Below are experts of layer 5 (counted from 0) of a mixture-of-experts language model. Rows are named router (the router's row for the expert) and show model dimensions 0-79. Each number is 500 + 50 x the weight over its row's rms, rounded and kept within 0 to 999. Numbers have three digits each.
After each expert's rows: a language model's description of what the expert responds to. This comes from a sample of Wikipedia text that the model never trained on.

# expert 49
router:446496517457577441560532416505407592598533580417481370541595574493507437565559444505477491531552400577439507497504550503525521491426582519418544535505528457457448491438511485498499423538376546513516514525499487537492504501576510422489517545
It responds to: Year digits

# expert 37
router:457546481452601435580573398612549557507486484452545407590573487496541529495489544450416534470549524471427498559438486538623482408453653444558480432527415504488477542445466490475478471536489512500462572513492437562506542524475503412601558503
It responds to: Sentence-ending punctuation

# expert 21
router:472563485464555441495486446481480512548513478533584407631514525500577545580603501493516379498552519487460523531457554481538450506400519487529501391558409571485391382530565490529520513457543518479509532439526514558450578433560596501580472524
It responds to: Abstract nouns after "the"

# expert 27
router:483498454466513476472510425520491516484567581530517463494478557476562515561615395502482411514476573493499488555483471564659555483478514549488524530588509478537472456511481541483504510534393521428464580508496551541573640404483542501557558545
It responds to: Mid-word consonant pieces

# expert 53
router:459450482441529484539487482567403546475484599441484454480522516422570531544524467477510551523552550457420507469434499513496527419411517627496600468610474488429479525507543431514493362556504490437484537479484509538421548458531539482435503502
It responds to: Slavic and foreign surnames

# expert 22
router:514444574543560471472461493559449522481579449491422426612484557472543569491553531402514529555552529538447497496464414667516540476511483468555532424609455489512420465485506398447520515619485504512536600544519518529480582533485483475554465543
It responds to: Participles and prepositions

# expert 34
router:439480482460578545545598427538466615545525478467447465536555453476544477507449573446372521499509512456452506541454453523564526462437514518504490433523414487512395495444482458422540449519467465520477514459474504605493512545539442442524534596
It responds to: Sentence and line ends

# expert 58
router:482499431560501505597507460475439532573482420504440511514524501450447465524555466489440493496500430471551529562402590515589585466485573527489624527532471536517455422501552497510602509557498534574522579422504504488519491472576502478561502512
It responds to: Ordinals and place-name pieces

# expert 45
router:455520432531561448547518547572453604516475525459468397510556552467557574595501505458413521566578533437459531528394420537466572477519519477546616541525506490452433467560485489504516516579472474515490487468515518545509563437602484507430479496
It responds to: Sports scores and records

# expert 11
router:455477493498497559427535427578471531462562560481530441496484517497500563624459499438467495540574450477484496466419477482587528529484522478535535515580458509563488510454454541483504523489472513383571496488508496491501582565476539396539511569
It responds to: Mid-word "er" pieces

# expert 16
router:387469529460532481523516424625451563543604541422487449592481598482484515456534430445499454598507518490507529520453529526576537421490544464581486414520453568486409422518556453513614455602522502522483529515587475586479512534536456492551461542
It responds to: Reporting and belief verbs

# expert 59
router:532529502488529493543484463522472508481439482418549516546571545498481510513503509433455556567483488448544527522436570558493584437532579491490553480506431609470406469558491365536543405500553544587583535516584432608457506571500507470443567576
It responds to: Spanish and Romance names

# expert 1
router:433543533442508536544552459547466529542522470552527415513489508529465462593482483522468502466549509508475568510455484582606496494477568463519579516518426538526506452467473524444538432521499558470470513468589536490506650580564441453519538591
It responds to: Mid-word c/sc pieces

# expert 47
router:538471487575550533534552499521474557577496476549513516561568563517474487527539540388371426415514550403425470566459528526606521489526512539489513535597449549502506492535526471464465386546503536494485514440526565607435604508577468483521450653
It responds to: Century digits in years

# expert 57
router:442509481481543476524467506551486491491490563449559503515562545443533496475505462455426600505586527477398522499425575491439588423471496543508563486545455515484385496497570416463525342517552524497553501516526559593478566519493498480426487551
It responds to: Foreign surname endings

# expert 23
router:475495571567575525508514458519526557469584457539529512502622567559521492587480489451451516495451500507496499550480511519536496431547532545543480429515421473582383521452544484473538502535484533459560515483538551602448579528534465494512516564
It responds to: Coordinating conjunctions

# expert 62
router:468484458435542483586519401495543475466577510458515462494527541471508547509518553505459550509614501477430503477418567485521586456458543524518561451519464477513409547543598404528536347543472540530537582494501540603478539509480466443504550596
It responds to: Personal names

# expert 43
router:504439507516551452548507523518416569482460493508555484529493526512526487642566553521552539539478468519395480539459432514460531500557595518581485529562538529463480490424576545522476474566536518498451444549504438541492514473553465431551393642
It responds to: Table header words

# expert 17
router:493476578544610543521496486543535539479553471563499522489647516546548536594486428432489553513517502505503489516504517528552467419548542508550473454518455473542380508468564471416551447539496487527499575499516507591462557503517450495562521536
It responds to: Coordinating conjunctions

# expert 35
router:489521470533547526481470503582462583533457523476520476530635498441475559555516464487496459491492504494391524435418539556510564427428515491477486503539369468520477501486448351437535505595441450526495521537464581541563574449472512463546502480
It responds to: Plural and suffix endings

# expert 50
router:499489503474532579482529426511520521620521515431539515579517552426508637497519538549462533450477388457470517474567614541477588424520542501483478508518459542469495414421518466514530371551487498488564488477469469553411559462487472468557538578
It responds to: Name and article starts

# expert 51
router:452486489524500470522466380495416628503519519474525367535535548490501551523497535542468549522475451399392505440564528540514522433487589441415484469515456452515445533545545557509610409529508487485623494483506502615520589530471533448541468625
It responds to: Places, buildings, census terms

# expert 46
router:422519484530613476508477550568530627487481508534500508492577564504520515507459502502553494492504486555414553484433529539494564485538598480533523500487455493386405484503500506449568419492418493533414508542496470519484568444508500465576486559
It responds to: Infobox field names

# expert 42
router:456435473575532530492576483501530561512486558460515548499565495440539494579499455427445462540662465474437545498444523511540530369518569465591510529504417537569482487448498384481574433515414475570490572461521490537502487457574479474539519557
It responds to: Sentence-final periods

# expert 40
router:429554517555647464550501512487507584493506450463526476526521575532562550552491463480505564516542413538457543497507446509460536485474538504508513517503478449433465565529525555446529411561452582551437612521572487533445544505550568497566448544
It responds to: Infobox field labels